config = dict(
    n_experts=64,
    router_score='softmax',
    normalize_top_k=False,
    tie_embeddings=False,
    beta1=0.95,
    beta2=0.99,
)
Below are experts of layer 5 (counted from 0) of a mixture-of-experts language model. Rows are named router (the router's row for the expert), up (a neuron's input weights, with its number) and show model dimensions 0-223. Each number is 500 + 25 x the weight over its row's rms, rounded and kept within 0 to 999. Numbers have three digits each.
Before each expert's rows: a language model's description of what the expert responds to. This comes from a sample of Wikipedia text that the model never trained on.

# expert 28
What it handles: Nouns or noun-final pieces naming a person's role or an organization after a nationality or the, such as rapper, footballer, band, city.
router:493521493471453514481516516523509485519484503514485452497489496526568491542507457491502499527469488505460474513505523454506495540484427543502476513520526548517527528514516469446477473440523485527551518528533497474509489502504519526476468445505526531480503507501479500505466471535479453501464519465463466490460513460502533523510491527489513513528515501513458470485519503502455457502520508474546555546489473489445484508500527498501469482477516537530495483501508527489494484498511506538492512491485491486516527495493493485524496521520534476503513513500493517500520471483503523504528500516495501504540535463483532486536514537497557514514504486480481494535467471535484535493509
up3:446464549493525487507476516442453460496483493515473499489489507443472511452522492503521471456498516491516469493466513543564487455471527487468533471523520476463523456477486537518482531518516507487497507470516467501494496484508505483534524455475461500555501514529512509474511533483501536483472453518497515520522518512507510502527510481524474515501461538499479487507478513524538460504510473498501494487536532477542517477474496543506501524510518492519532536480510520479495528485512484513475480509490538534479508537510509525520494495487500497531437504501486484509503521505565500511503530492510498542464465496494499511521502540550456482499480530483494496521526561462476507517495
up4:499540461511471489502513498509482493493479484521489520513488502487480522448465510528468517492497501462478535550453500513500501557509431467483495534458522496541514481538515491489494467475497478532544528453464441493510544433494488433530513498481530474494498496487492508543513514490468526526497517535506452554493514532483549508464502488493497520503502481526522459498507491494519563464514520522503471481510463518505493538516500517536523518494453506498502484491494505479450474525517502508535522493518530493522441475502491498538479533460500467515513494496516515540479489520471510512501543517485513534503498517475534491521499468528506513520480488498493492497537489463511484469503
up5:495534521518498541517527526462501492486521481511477496502480514498544538515511460507498529544528491585525492524523473491516459469500468457488508488541508503480539492518503512511507515497506492497476476523465494551501543476525528467561517446525491530510533498530475502475495499492494500486490445502482513482522522521514480508511492522485517507521507522515519518540478562563520493474518502534552569533536466453502524482512509548487506522523470531533503470530531472492463538513497515471467499503504534505501484503508529516503480514509495532519528517470506484511523496477509517503481483497504543521511527494465526530498492504516517507524525528506533436462465528506469490503514
up6:491527502483482512487502538487562512530480512505494513503524467526464508492513485531488461523483502510438509431503535478501546493500491478526473497456481522522517523500474533509488466476447493487503535475434512501545543481489519511470488494490491481504511509501473506510531535492486483530491465462503495472476478436473501506496516485531504544494517511468495510511502488528491491519493520502466516478517464482490472501491575471557456551474508493491516454507482498514502444499488463510515509514524512464502488484436522529490507494491493498533509492513524511481456472490541518494506492533523468504518535499541464502525514494537493484516494529470546522529531495484535458522495
up7:494494515510481543495454508507520468477484500522521451501477532508505492541493471556518420479427508495529494467505472499523517508490526500521475502500473501482508512495465523505514546493524476473506516537468487509499478481546497518482513535497424509496511509506466473495499502489542476516458479542517504550472498543462475502530477530475463502490510507534491529500521523538489479463445505486486503498518508527485510518502479524494494474489485479488486497516521482504461511492483465448517503484510484488491473522517493493526422479481476474515458446519473466518480535521465514452481515519514503494512493477569515507501540536484475492479512540523505496499506519497514519535499
up8:482544531431485484484485491515481522526513491570504514523519465519484504458518470485505527530533488491482498539511466510521486489537485484468554497509513509506480521483470511536494543463491478472486526517472508519534513498497495499524513524479487502539517488466492492516516516542504511445544513489509476497486489594496471469483498520505505526533471525485492537478514515505479537534494544510482472506476516506454537527504503543487492465514474558490526521476495477490514480518462497495494467483518523499462479467537541478510481524470482481460536424527522509516518504500483483498506493530518508470473528480502522524495504490505486509494524478513508535452477538472457524504507
up9:461503482486493510511438535502489518504578483477510475452495525457482472601486495517464506492470493523500485461479492486534465483493460476502490521482466528499484507528455488519487525468510531485498535510511481478450503565484522519494495498470540477540466514519463499482502556509503491497493501464508509477487477497499493482506523499478546470539509464505521538519451515490501504490548487506496504490493464474484513549506472526482523534493507508478526468485560495484508472526497490501497509499503498516493459481477510481494478474501503538506479522496507521519495492446515509490479492449486504439510514514527475510479456451513472524485485509507541481500480504523455498494509
up10:466502500512496510539424441514491506516513486527497491442525528478479501464475512453505483456476520476507489510530478533517501510503495525455473461527520485514529493478531560465497541495508469470464527485505438496487483512490492506499497517495475514530491518516497489481514492460547473492511529508449500472527511496501511485539478522527466525470485484534492499482507508530523489459525500531535526514545481480513496480517503453487510490507503530499448514540469479482498484514489500478479474443460504477475539534497513490439477455494495515500517526446497483500464498468468523506499472464512505488510504469524518522461497524489479492510542516460489484495509545510476484491542
up11:517533465520530496512487528489484522479517485507552483449463536526475523488507503501493522460495540484505484467493510501475537484454463510500532499507488495477450483495499470451490497536536496499499469479516454477469543538510518468507504493485466486514498491526460492502554514467492456525475516492470500486533510497523459500500544481548530520516495492535457502471477495490470476485473489518506473509468504494508555506528484537460496449527533466519510490470482531505476476481502422476497489489481491544532476525531466484504450507480471505537496465503498504475471520507507450486541489505463491504497514513486538533512496558517448480503516494514508516512491488515523509512459
up12:524495481524478497506527509448504479479513535501531484456541534503533482504502508507501513474491512505516516498536459516542502504517547485481508470516492528488513513511474457541503515503521516520491501477532463563545493491426491519514493514446536478490490541496538542516532505460473551490488510501516506504543479469494489539517499504496517498454482519507481490486516511482510479480433436497468533462507487525489505417486510538485517458464506463514514487469511469514515495506496483514507523462470516521502479519507466521525501504454513477506513476500503536531531494477506469507515467504514488508498492551493520498525529491509484466463445506495494513488497550478520494539473
up13:498501556488491506509515529464490481519446530464480511540506494523493470518516491504498508534448548484447514525499505515455570500500490492546523484491504505476538506464514518431547497492492529541499523504462490490496463490514515497506475540522509500503529502528491565501462527481463510491528491514503514533478516506475554513557507486497509475533512494450512466522472512523514497551499523494503537545511507492477476459510486506536465499509507498479576502482491491511502503450509520488482537461527475506525510485499458468441533496525491498491518493483511500481520524461529469497481537493524516467511476494511530499509520493500499515478538504503489494479500525502534500549492
up14:503505509496532478538504498500523500482505486495512489523506482505540505502504523436535532516530534534513491516535516479500502464493455514504485527526503509522475475483440529488541497507454508485476503493519532477474430517528504485525504473504506489466483475502484542468511473490509511479512481543517536481514481530495503498498557521458486495493531501494507521511501481496504493486465508456472518528515525442500504547544437499535522500560493544483543491490552460515497535484500489492532499515484497548537534502500512477503495489482484518468459490547503445484506445482510515521517479552481509487526487512502477524471472482437485492488523498490515452501524507498486507530540
up15:506494527480569534503501480498536495487484488515467501498483499482509479565516482525493474450525476496506495458494490490473482534465523499535480516490505521496488456512463486496448505488529503538506508526520539439476518546474503507500478496497534483505491549488496510507516461530503489521480482479493470520492458501498493549476462471483487505520480465515530524483547515474514424473512498514467509501519508466530524489487429493519495529502535487485466483480532529525533498482563488506510520491489519530531533507526483490525478494496516485532458491508448492494538494526535520563531522526544515515499480503517488497502512478517533505545490543477476483503519506482477535523496
up16:472489519520533483489510458496541473498486488501502502473546480500478507437488540489436508528507469472471496531513499495508502497461515512493469476518531514517541487512488477513509481485489494518513481453524525539536487488497488534487505495532544478512489501483504502462496502461539552514495513509508491519524495509490477480525571488490513500496519489495494478547485493496499493497498478459489511505502515537469470491481492505440494491517533524499527461524453544481496485501476529511490442500491507568474487518466495513479509491549523463470496450474518518481531478509494523502507509551474487513528484513529530461469474507530528528527480485539498548470489512425492547488462
up17:479532499502495525542481537446502531453531479487508490524529510523496508453483551496536496480488456501559466460535502498498498494510501458477492497562479498484514498506522498539487485504535498514481505496489484436530519494500526505511493550491530501525505511480502504459536466506519505481540553461509490542509422511472511469554499476499494521461498489502520511492495509551524480492482484491505544474529478505505515489485536520510524497476524546492490503505479457507479491510484481469523452464488553515481512508525505506500493453470464485488506463505504480509513456447499492501496492543536497478543505539515506499472513497508494527500509485450492496465478518439481491491506
up18:511463504468536477474480499490528497491486484494450474502502492499556499541499492490468528529485523518523516532494464542497487495505451498538539480495501534509497505519455464529511519502519547543497522508542491474534527517483462510515532526472515515517524547538557538455511542476470486476490527499518533502523493486495497535502505493502499505495507481519513473478521498490505450525491487504465503504505492468454529526504520525483478509479544484519499506518532527507508483482509470497533502500460466507523493502530441510501515476513486494488482462524479488517466528469545474506532486524436483513547508483480464457508495513459528488487513487459560452468496458479499549507491
up19:537470459488484508499498517546505494532537493512539473498549518507494476467488497522479510470478482506488489560513421525505461505440502496508506503499487482549534503461488473507541562483464477503482508461513557516579505530483487551496497553534506531503532508521502499488513507495483503528490503497535511526496514492486490538471481469507486488476513472485495524486500472482513528487490498516520506484497546507509485467510473492484504486504489469503524475503484441502510500516525538472479483507500501527471501521496516501514494506482484484522493470482478505498519515518457524528509480535483532528588489513536535515464494507468507506485505518527543509568534485518536530507520
up20:516482445509533489500494456527474483526484506483509509492505463497502536491461486457555469507516510500511521536527474521497530525514586498467510487473505538496472534528491492467494506523509530493478478480505515513473491482425504505515539533524518471485520536481504527524544471480455502461487499531505501494511516493511476500545480482526515489539547514498465487493485516486511505462529531499464519469494504510464501540495492523488469530518493539530482502515503479525540476517483493522536502502501501466463535508490489545466517490489502493527482495507532536484534469502505499475484473504478513546538507460495487529474474534500488483508506471506543502546552491424464528499487
up21:457484521493492507499500499511512456537510487492472488525487472509527511484528446516472557494520467493481494489500487509518508502488492455535505515480492494566484489520506511519519513498410492539488469490493511491457519521520505505514533480511471484484519536499466509514474527479518467493487506565479473497486474504500489473463453514520496523490521516540485486491504510518528521520441512492510471497536537489496500486479471529509546479477524525490476549547518514526519536510449517494495423520543516452534454528501532526487491508502518496496518470509524512529515548492563467511504472513519491550486506504506504511526542498478501470511460456485521508495484504510463512500516
up22:522495544505548490519480469478527517466476528508563516447500477518511504499478549510478467500508478464492511481512448514503518473550492507459520502520523526492568488463534476501521491523507465497485497483489466511527516490537547505528503505548519493492510519499487529503467453493489554490512489493520507526517455502495509461520490521531500527469529539491491536490448464511493499508477450505491503495532533537477493461505511428490505515484570496520496478505495463530511503491475496511476508497514467474486513522501512509482542490506495484509478547504448491492492527520462490512504512457494511525497493515480503508424538525506493454491513469509484506510470521498460477468516
up23:524472484520537525458510521465494493476512461508482497504512464496477538517494532462492527531462523517467485460469483509518482505459523460516540517517499496515524508505496543466500458517487491497473525508509476524499495513549532495480515533488540486487478544503481520531481505583453528510514475474511515477484516517517516474492514490514529557535519504477466499486507493494454459489559511452555535512481472496499524464512486493488539506504513528498481468545525466511495495493541487495514493466509523507469519503500487464479549506527459503499491520453495473436497512451493530489520457474517478478531490521537488508530489500497507496482457466509498509480519529545490495498515
up24:474474487522546494504483465551513507504496520513525556520447526492473521544486506505489453493589478536482512467500473540505530511499484498486509489488493502495427525489520493509535512504579527515446478497470524430479484490490491497484508520508521482485452509503501514489504499506494517502487470489519511437537511506485484520484487448508483505526521499461522477479499532506497487501484511508496507470491554440507501495505473495463511528541516477499518478486460522516499488527505548522513496531516524494519526502511470448496509483487536487450465507518502503543515464530544463515533516480513484475488477510514468502488472464503510495480504510499506490525496553484529501526497
up25:490489488516521523487477516549512513498517498448493473510536494507529475511542481461501506471492496537538499474511497501498491481520485485493490484514493505520486488507463483519521549490516521490486473497508543561495499532496521517535521493483452501515517541536493484442495485489517500445503497489505517486461503515504489552488497494529513509510499505497485549463496563509508509508511470493480501476503479503524548479531501480450488489487476513511484502551504476522514567527494450467512473478460517509510504505505492500484453431498505546506495451513462508509494513494458507485474490524515493508539538560552523499499492496456543531512546522484554457477521524519539533472488
up26:513496503472502539467464492479514510512496541505501497491487471495527478517523526516497492487462570469494524528437484549508533457522495479467516476485498499481528487458483559498536489497475497464484514473489495478518490514501461507521557528497489462529492538531523533519519483509562468498529483524482497475513482501502495490464474493527440475533474469524499514503507458496485527485528521494546484510553519497481485514564501482514474528498506465500498486468469530474545514535539462500489504497482475511518487534484470505494498524480491520547486459507490490550471548492490523493478516492462522525538479511473537476495463499485482480502502506553500477521517506518476495508544
up27:467468569508451512498500495501504536505475489472486501469479531466498515548469476470502505476539530510517523515448515517492522496500518520507482516501500502515507503496495534505474492516536513517464502538508481498458488480524486487538480468498505463498509524520484489521503493440518499571500449541507512459493524509505473547507484465489494523468521498497471509516473461516545546472520467480517506483508486463517533475489488508477535490528479470466432509510479539503547491479521448523491494514547499505508474517520500517454504495457524515536477528505480456462466500473503524491509526458514503545487484510470480508510483473463528464498478536521504499485497482533547477527479
up28:499481467471510540476532500486498487528521484500517472521464480481489497454452499536468458490526481481442505517521482493532507481532489485494468525473524475535471498484477505491550520497503468506505501491493501483491473521495467461527524471513488518475470511529478538506495553487506561498510471519486489497523497478549459458475483462530451482509517471518486513496478445530518480525452485539514463496517470507550516455502464489464506521520467498495487501517479515499511507501473503507491499459521479511522433539503505499445526508490482522493520446500461495527488496508452498513464518493504483466559492483517551515447482518534511496498477469495520494514508476501509482480536
up29:479509551481532536518503471473499496495492567474470465496505549494507510525497508481475510513552511485462479470562498478520522471496487526474460482537515500491470472514464514511503492527505508509448482528508543499487475468470477547465508478529553517505491500497442480499515532453530476510486453470485520490502496492513476530489457470487501451522466529522488539506506520507510461520523486518500486531538562485503494444499513513492539502505509505505499507521492497500494545470481454462519432500504524490502479477477450522493484503510456542503482475502505485532511519516497532529471488522522477511495521508521520514469502491472468527480504477485510478463501532511502494463540
up30:546481517458495509501457510491438517514501500491494491513467450475519494514472518502469462471484460504505490539460486530523521489515485530522502531463464510496483528495516508549526505491527448483484468459487510498538523483512463443540514492515461480473484519516526506471555535466424493521489493517515509472501485509480498500539524533506495480505495508476485486493505449499527530484517500524511519493492528526517484512500530510499515458470499498513472474518497500499498507551491512484449489490532527499507494540519499504529515541496485492511476482467489498482496590479496465457543502471515494512507464531522463471525506482490471475518511561466477496524515501485475448496489
up31:519548557506513510482518516484505521473488480535498498515558471481521491509508489514494465497468481480517485516504513463509530540529514504488506514504501489556493479498529514515486486479499469502524455514500509454477498516495467508521517489514498483501464517513550490544508516540472506469481465490484501530501509487506515517465491520506542471502496510500470456517562489538519496483479491552493530552501506472478514534490496458473460545539489479511523483469504557541508505536534475493490510584508458532539511496522482455555512492473479476520494479508478522496537512512510521485496540533524530564473521531466502515517470476509539467525495490533503528508520495509514528495514
up32:500499483521516540562517510518528457489510491520520516496548476506536485534473534485554542494507506490503457456515508498485515526450520522488536463489542489485524429454497510477500475514534516500488520475481507496495468523499498484528520483464481482502523545533491506479537486535521503476555523493496496511486537519520457466498534495471574477519473524465533484472521508490478422516534503521512451494476499533510499537521490503517519480475472515470503507486511492531511509488467519553536505515458508488483530477460507504480507500489509481517511509528531502483539515519526470506496471501527504505477488468491531493490535523497458477470493484499498517509442507496493514540474